Experts of a small language model: 8 layers, a softmax router.
Below are experts of layer 3 (counted from 0) of a mixture-of-experts language model. Rows are named router (the router's row for the expert), down (a neuron's output weights, with its number) and show model dimensions 0-127. Each number is 50 + 10 x the weight over its row's rms, rounded and kept within 0 to 99.
After each expert's rows: a language model's description of what the expert responds to. This comes from a sample of Wikipedia text that the model never trained on.

# expert 50
router:55 56 57 43 56 53 73 58 66 30 48 58 56 45 45 63 53 40 55 36 52 47 44 40 34 57 56 65 48 42 42 55 54 55 40 45 51 53 55 36 42 53 62 61 39 50 45 38 29 49 60 52 60 45 58 43 69 32 48 72 45 49 42 34 63 55 39 64 61 36 50 48 42 41 57 64 53 53 41 62 41 41 50 44 47 66 64 29 43 27 42 43 49 43 53 53 41 57 55 61 22 44 37 37 46 52 43 43 40 54 65 43 55 72 34 50 44 58 48 49 55 49 55 43 50 55 50 43
down0:36 59 65 59 57 58 62 58 48 66 56 55 45 41 59 44 50 54 64 51 54 45 46 50 39 65 48 56 49 51 52 60 68 53 52 33 73 60 22 51 67 59 41 53 40 53 39 51 62 69 41 45 52 41 31 69 54 46 55 57 40 47 47 42 48 27 59 51 60 38 50 58 44 42 59 45 61 26 45 41 68 41 55 47 72 66 60 35 43 50 33 58 52 45 54 48 39 52 50 45 27 44 59 40 55 42 53 56 66 53 61 50 49 57 66 48 46 40 50 53 50 54 27 58 61 33 59 27
down1:36 58 68 49 66 40 34 43 66 39 45 40 42 64 45 44 46 56 51 53 41 47 47 47 37 54 50 65 44 50 62 23 58 42 54 46 63 37 54 24 43 51 63 62 45 37 59 52 42 55 59 39 69 61 53 40 37 56 49 54 41 45 43 52 41 70 75 55 64 45 50 43 76 45 61 46 27 35 73 50 53 52 59 31 44 64 52 36 75 47 65 41 33 36 34 29 51 59 55 47 56 51 48 59 55 59 40 54 47 57 68 48 56 61 44 58 61 45 61 27 66 37 52 45 59 36 59 64
down2:67 64 38 71 54 40 49 55 59 40 47 49 46 58 71 29 71 50 46 44 36 57 43 46 45 41 54 45 51 47 42 47 39 33 63 40 55 38 52 69 38 61 55 46 67 60 59 49 40 29 34 37 44 56 40 65 43 45 50 52 53 60 36 46 36 48 56 51 55 31 46 59 36 46 49 48 32 76 49 56 77 56 51 56 66 67 66 54 45 60 70 32 53 32 44 49 51 43 46 61 44 58 52 54 53 64 58 64 56 63 40 48 62 39 73 42 57 47 55 56 47 67 47 50 38 38 64 60
down3:38 42 41 47 53 52 45 46 44 40 51 38 60 43 66 56 45 58 49 47 55 81 53 47 57 60 46 61 47 41 60 50 47 54 43 37 48 56 58 39 54 30 46 52 63 54 54 40 67 46 44 40 54 53 57 38 32 57 49 56 53 56 61 58 84 47 60 44 37 37 27 66 40 66 35 45 54 44 38 42 55 55 74 42 53 45 62 52 65 41 59 53 43 42 66 55 45 50 44 51 41 49 48 52 58 40 33 54 60 52 51 41 46 49 52 45 63 56 53 55 51 50 72 47 48 32 53 58
down4:46 37 58 73 61 44 52 59 70 46 54 59 49 33 42 54 66 47 52 48 46 48 59 58 41 47 35 43 50 69 65 16 61 41 50 49 53 57 41 38 54 47 34 59 56 43 39 50 41 67 55 61 36 58 64 58 24 45 56 34 36 52 37 53 45 46 44 52 61 56 50 46 36 52 47 33 36 62 51 45 50 52 61 42 56 54 54 49 33 50 55 53 45 45 52 44 46 50 31 55 56 34 46 46 44 64 48 42 68 68 56 54 49 55 57 40 49 53 49 43 53 44 46 49 59 53 68 39
down5:60 63 53 44 61 45 54 41 54 52 56 43 45 44 46 47 46 52 41 51 48 50 43 50 54 56 69 58 47 53 40 52 32 48 37 48 52 44 45 41 47 70 39 26 50 68 40 56 43 50 36 65 40 43 57 43 37 55 46 56 53 55 41 46 38 34 33 54 43 57 46 67 59 46 33 50 40 56 56 48 39 47 71 33 49 49 51 36 48 38 64 66 40 28 44 51 64 42 54 73 40 55 34 46 60 46 33 65 55 51 59 46 50 34 57 43 59 45 54 57 39 47 41 66 36 43 38 45
down6:44 39 45 42 64 49 49 52 60 34 59 45 58 42 54 49 45 50 58 33 36 59 61 48 40 45 39 44 50 28 62 72 44 58 39 43 61 49 65 71 30 63 63 54 34 63 40 40 48 56 54 38 50 55 38 52 57 37 62 36 47 33 53 60 54 50 54 44 43 51 54 51 59 55 54 61 45 59 39 35 46 53 57 52 54 37 53 55 51 53 36 69 61 59 47 55 46 35 54 64 54 28 42 68 49 40 60 59 47 58 56 69 33 46 60 48 53 45 65 39 54 39 56 53 47 41 49 62
down7:63 51 67 45 56 54 37 59 66 46 66 40 46 65 55 43 56 69 42 48 44 49 31 49 44 55 60 33 53 46 47 59 45 35 53 61 52 58 47 48 45 60 34 46 43 52 39 65 56 58 35 36 40 58 54 20 67 50 54 40 38 25 49 52 58 43 38 54 40 57 54 46 56 58 58 39 57 48 58 40 58 42 51 36 49 48 47 39 60 49 48 61 69 56 57 54 38 50 45 33 42 36 46 53 36 59 40 54 70 56 56 49 64 53 54 44 37 54 53 56 59 61 34 46 52 60 47 53
Section headings, table headers

# expert 49
router:65 57 61 40 34 44 39 61 47 54 42 54 53 59 46 44 54 38 43 55 44 54 67 42 45 66 61 46 59 68 38 38 48 65 71 35 69 51 34 37 58 53 53 57 53 57 62 48 40 47 39 30 39 36 58 56 44 46 55 65 46 57 52 47 56 49 64 45 58 38 63 43 63 61 44 71 57 53 56 48 52 51 50 60 51 65 53 35 41 59 50 36 53 36 49 56 38 46 60 76 49 42 34 53 69 37 50 58 58 68 52 56 45 33 36 40 57 26 67 52 49 54 61 39 52 44 47 62
down0:67 56 61 50 49 56 63 50 26 55 65 41 58 49 59 38 75 53 68 71 50 50 71 65 69 54 53 66 51 62 53 41 29 63 45 51 46 52 45 43 40 43 55 55 56 66 35 40 57 38 52 45 50 35 47 52 46 51 50 40 44 59 37 58 56 63 50 56 66 63 59 43 48 47 46 49 52 55 61 30 46 62 32 43 54 49 39 53 61 58 36 51 63 53 52 61 49 47 53 54 44 63 61 43 56 31 38 55 46 59 37 65 54 49 41 55 76 58 40 65 63 60 48 51 57 55 49 26
down1:54 53 45 68 65 60 44 66 51 37 52 45 61 53 56 34 55 56 45 44 56 42 40 42 51 67 62 35 64 47 43 65 47 41 42 46 37 56 61 54 40 45 61 54 57 49 44 42 39 57 55 36 47 60 49 44 60 50 53 31 53 54 35 54 66 41 40 65 47 45 52 40 40 60 68 52 38 39 43 53 53 47 55 43 49 51 31 46 48 36 38 29 58 68 56 46 42 37 55 53 54 61 47 48 39 54 61 46 36 34 42 38 74 46 42 50 70 63 58 43 55 51 52 49 62 29 62 45
down2:45 57 61 49 53 52 65 45 33 53 42 38 52 47 55 53 60 57 43 35 40 47 52 56 50 49 48 64 53 33 41 52 35 41 65 44 58 54 49 48 42 35 34 41 38 45 57 59 30 48 52 60 44 55 52 60 68 53 68 41 61 56 42 33 41 50 41 48 37 35 46 55 48 26 49 51 48 36 58 55 29 37 55 38 51 48 46 39 40 50 53 42 44 59 54 42 56 43 48 64 55 59 61 46 47 50 44 32 42 41 64 33 63 55 48 40 53 37 41 54 63 44 41 62 54 57 53 35
down3:54 68 40 50 47 54 53 54 50 51 50 55 40 46 62 53 45 64 50 45 50 36 48 33 50 47 57 48 36 31 42 59 45 41 44 47 34 53 65 40 44 54 55 56 32 65 36 52 60 42 63 56 72 49 66 37 58 40 49 46 48 51 41 38 73 32 53 67 47 47 59 39 41 40 32 41 43 51 58 43 47 47 53 52 47 55 62 53 50 45 43 42 58 62 48 40 60 63 49 37 35 48 53 35 40 56 40 64 34 32 50 52 36 64 54 47 49 65 57 48 43 50 46 53 54 64 43 45
down4:55 36 48 57 69 63 49 45 67 54 52 37 45 50 73 48 53 59 48 54 54 45 29 50 36 42 52 63 51 51 46 55 57 35 52 52 50 38 56 56 65 41 71 56 58 47 54 51 36 64 60 59 68 61 46 46 41 42 43 44 58 63 30 42 58 55 47 47 38 43 34 58 44 44 57 47 47 48 44 42 38 50 54 54 21 28 51 51 53 54 33 43 33 45 45 58 57 48 42 33 52 48 46 47 39 50 58 55 52 47 38 71 50 48 64 49 50 49 30 58 51 34 37 63 58 62 46 56
down5:58 41 47 50 69 53 59 49 39 57 59 51 39 48 72 28 50 37 48 49 45 46 28 37 46 50 31 62 49 51 70 57 51 34 68 70 43 48 61 58 46 43 53 41 62 33 36 61 44 67 40 46 62 52 41 40 49 34 37 39 63 59 37 47 41 49 52 27 47 45 63 57 43 37 44 58 44 47 45 40 38 45 49 51 41 42 51 48 62 47 23 47 71 57 52 49 51 57 36 47 67 58 58 65 38 49 53 52 29 30 42 71 31 54 50 47 54 56 71 50 71 54 49 66 49 65 50 46
down6:60 50 46 51 61 61 47 44 62 33 34 64 40 63 45 50 57 46 47 42 57 52 56 51 44 47 40 39 68 75 71 48 35 58 53 41 47 52 64 64 49 50 56 58 40 66 36 38 49 36 50 32 34 57 43 53 56 58 53 33 63 47 63 40 68 53 41 55 43 61 53 58 52 32 58 48 61 66 55 48 44 60 49 45 38 59 49 52 41 59 35 39 46 69 49 57 53 48 58 49 54 42 37 27 51 46 43 61 53 66 48 46 58 50 50 47 66 51 56 43 57 46 69 35 61 57 53 46
down7:48 51 58 50 45 38 37 45 32 50 71 50 56 42 31 33 41 53 49 57 68 45 40 56 53 64 59 40 45 69 55 46 63 48 51 55 71 56 49 39 38 67 31 56 50 49 55 45 58 41 40 44 54 54 44 40 37 61 65 40 52 54 53 60 45 56 39 48 51 45 43 56 63 41 53 49 55 34 30 59 53 37 42 56 44 61 30 55 69 45 43 58 55 43 47 42 34 24 43 75 45 50 63 43 35 36 52 51 46 37 53 56 32 57 49 39 49 41 48 45 37 58 37 36 70 43 47 49
Numeric table pipes

# expert 42
router:37 52 58 53 55 43 63 67 52 52 38 44 48 54 69 50 38 47 57 42 51 50 42 51 45 62 50 40 55 53 46 43 49 43 49 50 56 47 49 44 41 58 44 64 43 41 41 31 52 57 52 49 55 41 66 53 60 45 59 59 45 57 61 49 66 31 57 56 57 54 45 37 55 48 68 58 54 55 44 47 53 58 68 50 59 54 51 44 60 37 35 29 50 57 50 36 59 61 49 57 42 56 36 69 45 34 47 60 58 65 63 44 41 42 49 51 53 48 53 55 57 46 61 43 53 43 43 44
down0:75 52 42 43 46 40 42 51 57 64 51 44 59 50 41 51 42 57 39 51 48 46 53 54 53 33 53 48 37 52 56 47 61 40 31 41 50 41 56 41 39 58 31 48 32 66 46 57 30 69 41 55 38 55 26 47 48 49 51 49 63 45 35 48 51 49 47 35 35 52 63 59 69 35 59 67 72 46 53 54 37 60 48 46 44 48 42 55 56 57 55 51 54 62 38 55 36 50 29 62 46 33 56 60 56 40 55 41 46 43 42 46 45 63 37 38 51 50 49 67 52 31 42 63 46 45 65 52
down1:49 49 55 37 45 26 63 63 51 59 42 61 47 36 43 60 44 49 34 52 46 34 53 64 50 35 56 67 64 50 57 32 60 58 69 54 26 44 42 29 57 55 49 54 43 59 59 40 33 45 48 47 40 62 55 53 68 50 52 51 60 53 53 44 68 33 34 48 55 45 61 59 42 50 47 63 51 46 52 51 47 57 47 47 28 47 69 34 36 48 30 47 51 56 64 50 68 50 65 69 33 52 46 55 57 32 45 53 57 31 49 56 41 38 50 57 64 40 38 60 51 48 42 50 56 46 40 51
down2:48 50 41 58 53 40 46 49 61 59 45 49 59 42 39 42 37 40 19 41 42 54 55 60 67 43 65 54 42 43 67 54 49 51 62 52 45 54 50 41 43 57 53 34 45 47 67 54 43 65 45 31 68 65 54 32 56 43 52 43 65 54 43 70 53 44 59 33 33 49 37 42 50 56 58 55 51 36 33 47 43 40 49 54 44 38 54 57 49 49 43 60 50 56 51 62 59 49 52 53 57 43 60 44 61 45 38 37 53 46 49 56 45 44 48 50 62 66 32 48 46 60 33 56 47 36 35 48
down3:53 58 48 68 38 53 48 45 48 43 57 52 49 48 53 36 36 54 55 62 69 45 35 50 44 59 38 61 58 52 43 54 52 31 23 52 48 44 50 50 37 57 41 39 53 54 59 39 46 56 55 54 43 33 54 34 63 46 45 35 41 42 48 56 38 42 55 43 47 33 46 34 55 36 42 67 47 53 44 44 56 48 43 35 46 58 51 54 42 44 53 50 51 58 56 45 42 53 44 39 61 46 67 29 47 40 48 37 44 69 61 64 73 54 53 49 29 46 56 53 55 48 52 60 44 46 63 48
down4:51 50 59 41 59 40 64 65 62 43 44 73 58 62 47 47 73 41 49 39 54 54 31 58 60 42 32 55 51 36 68 66 79 37 38 57 45 50 59 47 54 49 54 54 41 54 43 36 38 63 55 36 42 60 53 68 58 53 32 39 58 54 55 55 65 34 61 38 50 43 60 79 51 58 61 41 64 33 55 36 44 52 54 51 61 46 38 42 64 55 55 31 55 49 71 43 61 54 50 44 48 57 45 65 27 36 50 45 63 50 63 39 25 38 58 49 51 47 36 72 49 50 47 47 64 59 55 27
down5:32 40 50 48 34 52 54 52 53 56 48 44 40 36 50 40 54 28 62 39 55 58 53 56 58 40 60 58 50 51 52 38 49 54 51 65 43 48 41 55 35 39 44 37 53 60 50 63 54 69 70 56 57 53 58 62 48 44 43 59 41 57 52 68 57 48 53 32 44 51 67 29 46 78 42 58 49 48 44 44 46 77 72 52 43 65 71 59 40 64 38 60 45 46 53 58 62 68 52 51 40 41 57 50 41 45 40 42 56 40 49 50 34 33 52 44 43 60 47 44 40 51 53 50 55 49 48 41
down6:60 42 64 51 43 34 51 53 38 46 62 35 60 49 61 57 39 53 48 51 68 33 38 48 50 61 53 43 70 46 35 34 54 51 45 50 59 50 51 45 45 37 57 53 51 46 56 46 55 43 46 32 61 52 44 45 49 62 46 47 43 61 69 52 62 45 57 45 65 41 57 25 35 40 50 45 42 68 41 46 56 59 52 47 68 76 63 65 36 49 65 49 48 48 41 50 57 53 42 39 40 40 33 43 44 57 51 39 43 51 50 64 52 41 41 42 67 46 63 59 52 24 44 54 31 62 64 42
down7:29 51 47 47 48 67 63 31 37 60 50 38 34 53 50 54 58 29 67 62 51 46 43 47 56 67 36 46 61 62 48 46 45 55 49 67 54 41 55 37 39 71 33 54 54 49 49 55 40 58 49 56 38 48 62 53 48 55 44 45 42 36 53 32 43 61 59 51 49 37 35 71 41 62 56 49 45 63 42 60 50 73 61 74 60 68 35 53 61 61 39 61 54 13 34 60 60 40 62 41 54 53 75 72 32 66 59 54 53 48 52 35 56 67 57 67 51 42 67 38 52 31 39 40 46 44 53 36
Table row endings

# expert 63
router:52 42 53 76 61 39 51 57 60 39 44 55 43 39 35 49 35 31 41 52 30 58 31 64 43 37 58 56 58 25 49 57 42 46 39 61 43 53 35 43 57 36 30 60 48 46 50 58 44 51 60 68 63 48 49 44 62 65 34 58 64 45 59 37 54 57 47 69 46 45 59 62 52 52 29 32 45 47 52 32 45 44 46 58 53 37 44 54 34 40 60 50 62 48 40 44 42 54 46 65 46 50 75 41 41 70 46 38 49 45 38 60 48 40 66 54 47 38 58 48 46 58 51 55 50 47 34 39
down0:47 63 51 37 70 59 39 51 61 42 60 46 57 38 25 44 54 59 49 45 42 55 48 61 63 62 52 51 49 47 56 62 66 42 50 53 48 38 40 38 34 53 44 60 47 66 65 51 47 48 61 54 45 63 59 39 46 53 50 58 39 55 38 36 61 48 65 60 62 52 53 52 41 38 29 59 41 55 50 59 57 47 42 44 45 46 44 59 43 52 64 54 52 51 42 56 59 65 40 73 44 43 64 42 62 66 53 61 42 36 52 55 33 45 52 53 43 58 50 48 27 52 61 22 52 50 56 45
down1:43 52 46 47 47 54 45 39 46 42 63 58 37 60 59 54 65 41 37 53 58 58 40 49 61 54 43 54 62 52 62 64 51 53 59 58 75 54 49 49 48 52 33 42 45 58 38 38 47 44 40 67 68 57 28 67 56 57 35 45 48 51 44 35 38 38 42 47 50 46 64 37 42 57 58 54 59 60 37 44 57 39 50 59 56 33 56 45 58 51 48 53 37 55 66 56 32 46 38 51 58 51 43 33 44 48 59 62 56 53 57 60 54 31 55 68 63 54 47 52 52 61 42 64 43 51 58 48
down2:63 53 61 50 73 58 44 48 52 46 35 45 45 61 42 41 31 40 65 41 43 65 69 47 49 49 71 50 56 60 33 45 55 61 32 34 64 43 48 38 53 64 43 47 48 31 60 33 42 42 50 42 46 35 63 48 47 67 40 44 59 52 58 42 43 50 70 65 58 48 64 73 49 59 57 52 53 48 61 61 49 38 42 47 56 64 48 63 51 65 52 53 44 53 25 35 45 51 43 45 42 56 51 35 67 46 48 63 64 59 51 52 34 54 44 63 67 49 53 48 46 38 41 46 49 59 60 52
down3:61 60 56 52 61 53 49 51 52 44 44 48 48 51 61 54 38 56 57 48 41 52 46 52 42 53 36 41 51 57 58 37 55 42 25 66 56 46 53 52 55 50 32 49 32 38 65 65 24 61 53 47 56 60 35 60 51 37 49 49 51 43 52 39 50 49 48 30 44 65 70 45 53 41 55 49 63 53 37 42 51 65 39 47 56 70 58 39 35 63 59 39 58 43 26 55 44 53 41 60 44 33 52 27 55 49 45 59 70 48 54 35 40 54 45 51 20 36 58 63 42 49 55 47 53 46 43 63
down4:55 37 57 62 40 40 66 42 44 72 63 52 59 69 47 67 90 52 47 46 60 51 51 56 66 37 30 42 51 56 54 62 46 51 40 55 28 53 50 40 51 43 44 64 64 54 53 37 62 46 55 46 57 66 39 59 49 69 32 52 33 46 52 67 54 55 38 48 49 41 71 43 54 48 71 55 45 63 30 68 48 61 41 57 44 55 37 47 57 54 41 53 41 26 51 83 51 46 44 43 49 47 39 66 49 42 50 48 34 57 53 57 58 50 42 49 61 58 39 47 57 69 56 49 41 58 41 48
down5:39 42 54 64 59 41 43 36 64 61 69 48 48 54 64 53 29 67 38 44 55 39 25 65 29 29 50 47 35 43 56 69 41 53 48 55 44 48 44 62 53 46 58 44 70 48 39 61 35 40 47 50 47 63 53 42 50 36 63 51 50 65 45 62 51 58 44 50 48 41 50 45 73 46 51 49 49 57 35 53 41 66 59 58 57 52 58 48 49 45 50 50 41 31 50 60 54 65 45 42 50 46 49 62 44 37 30 54 46 35 58 51 63 47 64 50 63 50 56 42 72 66 57 53 35 69 46 56
down6:51 40 54 52 40 28 44 37 35 32 50 63 41 61 55 43 74 32 58 48 62 49 58 68 44 48 46 66 40 70 54 60 45 49 45 51 41 67 54 60 43 42 33 53 53 39 31 52 48 40 50 56 52 68 37 58 55 40 37 54 41 43 49 51 55 55 34 48 51 43 64 43 59 57 48 46 69 54 42 56 61 68 66 44 48 44 56 49 59 40 41 51 45 43 55 43 51 63 62 39 33 40 41 63 41 49 45 36 36 62 46 45 43 53 42 70 37 55 55 54 47 40 41 58 43 51 60 57
down7:54 41 48 57 51 46 65 41 39 36 37 56 56 52 49 50 19 66 52 44 55 47 49 60 49 39 53 40 58 56 54 63 50 71 44 62 43 40 56 41 60 63 41 39 43 31 43 41 43 44 49 54 58 49 50 46 44 46 71 35 52 64 59 57 49 39 38 62 41 46 55 42 49 66 36 61 51 50 51 36 36 49 52 43 59 61 47 51 61 57 51 59 29 43 57 47 41 59 49 38 54 53 51 22 62 73 64 59 55 58 43 55 49 37 63 43 52 53 57 69 56 43 47 47 50 60 67 52
Name word endings

# expert 22
router:64 46 45 41 55 45 49 62 61 63 51 53 40 43 65 58 48 59 58 59 57 37 47 52 45 51 56 55 46 61 51 43 50 48 27 41 39 69 48 35 55 53 49 61 60 48 58 56 45 51 49 55 35 39 45 69 49 55 48 69 70 45 58 43 68 62 41 47 39 46 47 46 43 62 60 36 77 30 61 39 54 60 62 49 51 31 41 35 46 65 75 53 29 64 47 36 30 60 67 47 37 42 48 69 52 39 47 42 46 45 50 41 38 42 43 46 55 46 58 59 50 52 57 43 65 59 67 33
down0:42 41 50 53 53 34 48 67 49 41 65 57 53 42 48 54 71 44 47 53 46 39 48 40 59 56 47 52 56 63 47 42 41 61 54 53 41 60 54 57 52 46 43 43 73 46 49 62 47 43 41 43 57 55 41 58 60 48 52 57 69 45 43 44 53 56 44 61 52 47 45 51 50 41 50 70 64 54 62 53 35 57 39 44 41 56 60 59 49 45 50 38 45 45 63 38 53 53 41 30 75 70 49 47 50 38 50 47 51 65 43 58 39 37 50 35 45 43 40 48 44 45 41 42 57 44 40 35
down1:52 29 53 38 46 48 51 55 48 36 41 52 68 53 61 29 44 58 67 44 57 59 60 59 33 59 62 38 53 58 52 40 55 49 50 60 48 51 36 33 42 45 56 40 34 50 50 32 60 50 49 38 58 44 51 51 48 36 36 44 37 46 69 38 45 56 46 53 44 41 37 43 52 56 52 59 50 66 68 61 55 45 49 55 41 59 38 64 46 40 43 51 59 47 45 53 54 28 43 69 65 41 55 34 46 50 54 46 55 55 55 45 49 46 42 61 57 68 45 31 42 54 45 55 57 49 47 61
down2:48 52 43 59 54 40 46 43 39 27 50 52 52 56 62 48 54 52 47 33 37 44 42 56 49 49 54 59 42 60 39 49 35 43 51 51 43 56 49 39 38 66 72 57 44 43 43 41 52 49 55 32 69 67 32 60 44 68 53 41 42 51 53 39 34 44 65 60 59 66 47 41 34 36 69 41 42 38 50 64 54 57 55 42 55 55 46 61 44 59 52 81 53 41 61 59 58 65 34 38 47 69 55 56 35 49 44 50 47 43 47 52 46 49 53 50 48 55 55 33 39 54 44 37 58 37 39 51
down3:26 49 40 48 49 62 71 32 48 26 55 41 54 50 36 49 49 48 36 46 43 64 51 49 62 46 47 46 72 55 57 47 42 66 37 45 51 35 68 38 41 68 43 44 28 42 42 34 64 56 58 47 36 68 51 55 39 44 54 53 59 56 50 42 34 54 61 45 63 68 58 36 41 61 64 38 37 57 54 55 49 62 66 54 49 59 58 44 60 66 39 56 38 67 59 42 37 74 56 31 37 68 51 48 43 54 51 52 52 39 60 48 43 58 35 61 50 43 46 62 38 51 50 47 42 60 48 73
down4:46 62 45 67 45 52 37 45 48 52 61 42 57 53 53 42 65 65 66 36 33 52 48 29 67 55 50 34 50 60 60 58 45 68 64 50 60 29 38 68 52 61 50 64 56 55 47 68 76 49 62 49 41 48 56 46 54 49 55 48 46 41 47 38 67 42 52 72 56 46 35 53 52 37 70 52 50 30 56 54 43 45 48 58 58 60 49 51 40 32 50 55 61 32 45 42 48 49 27 43 49 59 28 63 56 50 58 61 28 40 52 49 66 54 63 57 47 41 60 58 49 44 42 36 31 48 29 48
down5:54 64 42 39 69 40 45 41 52 37 30 59 42 31 40 38 35 67 42 43 40 73 48 61 44 51 52 49 50 47 42 50 62 66 48 48 44 62 62 38 45 49 38 29 26 43 67 53 46 48 51 53 66 50 69 66 38 43 41 56 54 50 65 43 55 38 43 38 53 47 41 49 59 63 45 51 56 50 54 45 54 47 51 46 47 68 38 52 56 51 43 44 57 27 61 46 48 57 51 73 40 55 44 33 50 58 51 35 31 38 42 62 38 46 59 51 48 46 44 54 37 62 63 60 48 33 46 55
down6:57 57 40 48 50 59 54 57 69 35 32 44 39 45 35 63 51 57 37 53 58 58 58 47 65 35 59 52 59 50 59 60 41 45 34 54 51 45 42 46 41 54 45 43 49 43 50 28 34 74 62 57 43 48 35 44 47 50 59 37 52 54 71 72 31 38 55 50 43 51 49 35 63 71 46 72 51 56 40 44 50 57 39 58 58 54 31 36 68 56 39 47 45 57 60 35 49 44 69 55 61 50 32 56 52 52 40 52 42 43 51 34 48 57 44 62 37 68 51 61 63 45 41 67 41 52 65 61
down7:43 38 48 45 41 40 48 57 47 39 51 62 61 53 45 59 42 46 28 58 51 48 50 50 62 40 52 59 46 53 35 38 48 59 46 39 64 59 67 46 55 43 53 42 41 62 37 48 58 19 40 60 69 53 55 43 49 47 73 35 49 48 54 41 42 60 46 40 56 68 72 45 53 56 35 47 45 52 41 44 44 29 55 42 33 46 73 56 59 50 31 60 44 47 37 61 57 43 58 45 45 63 67 48 55 76 39 66 47 44 46 70 42 57 46 52 66 51 41 54 59 38 44 32 50 44 66 39
Historical reigns and centuries

# expert 15
router:26 64 64 47 52 50 33 42 52 41 48 49 46 49 31 44 66 51 65 58 52 50 26 60 53 36 47 63 67 30 26 60 53 61 37 60 45 36 66 33 59 48 59 51 64 58 48 48 47 55 39 42 36 45 42 37 56 41 59 41 43 38 61 38 54 68 39 51 53 72 47 54 65 46 49 57 43 56 53 56 61 58 47 37 47 67 35 44 49 35 53 47 43 61 50 65 38 40 67 40 56 41 62 48 30 54 42 45 60 48 44 59 55 43 57 36 56 43 37 51 45 43 71 44 61 43 38 63
down0:41 52 55 49 36 61 62 66 53 50 59 54 46 53 62 30 56 48 30 58 47 47 51 58 56 46 57 52 49 35 46 48 63 41 55 36 44 69 47 70 38 74 38 51 63 49 47 39 59 40 57 53 48 45 63 65 41 58 38 59 50 40 45 45 54 38 42 61 47 35 40 67 48 33 64 45 48 62 44 25 64 50 47 65 58 62 64 48 42 38 76 45 63 57 50 59 48 51 62 53 55 64 55 55 53 61 57 42 59 62 43 56 49 66 52 43 53 54 76 48 57 44 42 64 38 60 30 50
down1:64 39 67 44 47 51 39 48 59 65 43 38 56 67 32 59 44 45 47 51 55 51 65 59 53 61 51 50 30 39 40 46 46 39 46 41 49 59 42 51 44 40 49 41 49 53 45 61 49 49 58 46 54 55 51 46 42 44 49 58 44 61 69 57 37 51 56 43 58 58 52 63 59 54 41 36 51 59 49 54 68 46 54 41 33 28 54 40 32 53 39 41 63 45 51 22 51 47 53 29 59 48 61 38 52 51 51 72 46 63 47 64 65 52 61 59 65 40 41 39 63 60 48 53 57 62 46 34
down2:51 44 55 30 29 58 60 53 37 36 40 59 44 67 51 43 36 63 48 48 36 59 46 41 31 45 56 56 49 42 64 60 39 46 49 53 46 51 61 56 47 44 56 57 47 41 62 50 36 48 46 42 49 35 54 48 66 63 44 58 58 47 51 36 54 62 68 30 63 37 47 61 44 51 48 68 46 31 53 63 32 49 40 62 43 61 53 46 66 31 43 51 64 56 48 49 45 77 69 56 57 62 65 36 50 44 40 36 38 62 44 36 40 52 41 43 62 63 41 53 49 63 49 51 41 76 51 69
down3:44 50 53 39 41 42 50 63 55 42 57 63 52 42 46 50 38 54 74 56 59 50 34 49 53 54 58 44 47 50 56 64 62 50 44 47 35 41 40 56 39 51 42 72 43 41 50 59 65 50 65 38 72 63 58 33 56 51 62 54 32 36 57 36 51 71 63 54 44 63 61 29 58 65 43 48 44 54 39 43 58 35 58 54 49 36 55 54 40 60 60 55 46 58 37 59 41 54 54 51 60 39 47 45 59 52 57 53 21 55 53 42 72 32 45 56 49 45 56 50 36 44 67 53 41 55 50 63
down4:48 41 46 49 39 47 47 52 69 48 36 47 56 48 58 39 51 48 48 59 35 48 55 49 29 32 51 50 38 43 55 42 41 63 35 54 51 43 59 32 35 62 67 26 60 41 33 58 53 34 59 71 44 41 69 63 31 37 38 76 45 36 47 45 43 56 45 44 59 30 54 61 70 56 39 41 57 35 63 50 54 60 50 38 44 52 50 36 72 36 48 40 52 57 30 32 65 49 53 50 60 50 50 37 50 54 51 65 66 47 50 71 45 52 43 64 61 52 32 64 44 49 39 67 48 51 41 67
down5:61 43 46 51 45 49 43 55 62 48 50 48 37 72 58 55 75 55 43 69 42 43 61 42 45 58 50 48 44 60 48 42 53 46 49 50 49 45 44 50 39 39 56 41 47 36 55 63 56 66 56 41 27 46 45 46 27 47 24 50 39 61 57 53 42 52 45 53 60 38 55 54 40 75 71 30 48 27 63 51 45 66 53 39 32 37 35 55 54 60 32 45 59 44 53 36 47 58 54 46 59 77 50 63 42 50 47 46 50 46 63 61 29 51 35 62 44 62 48 56 47 41 44 47 58 36 60 57
down6:53 49 42 46 55 42 57 41 66 42 28 34 57 47 49 63 46 45 36 52 68 33 64 43 38 37 60 42 57 39 42 27 55 50 52 55 60 50 60 49 54 35 40 48 54 54 69 42 60 75 53 41 39 47 63 45 33 27 59 51 38 26 46 39 56 44 68 48 54 59 48 49 49 45 36 42 35 46 54 34 43 42 68 49 42 45 53 59 52 54 59 46 43 37 54 38 51 67 52 53 44 57 66 45 63 43 68 33 32 42 47 41 46 56 59 41 51 31 29 53 55 62 52 49 46 45 57 30
down7:54 31 51 50 54 45 50 59 42 54 48 65 47 44 44 67 78 48 46 58 54 54 47 43 55 32 39 66 33 51 43 61 61 60 51 62 43 53 66 66 50 68 44 53 69 49 67 40 50 57 47 41 52 29 54 61 61 48 51 46 58 30 44 43 44 39 43 54 47 58 58 61 32 57 37 44 50 57 60 56 47 38 49 62 42 49 58 55 41 47 62 53 47 52 38 41 59 52 53 52 55 49 38 59 60 65 42 40 56 47 45 71 38 49 41 75 68 38 56 69 51 40 54 53 64 58 59 51
Titles of works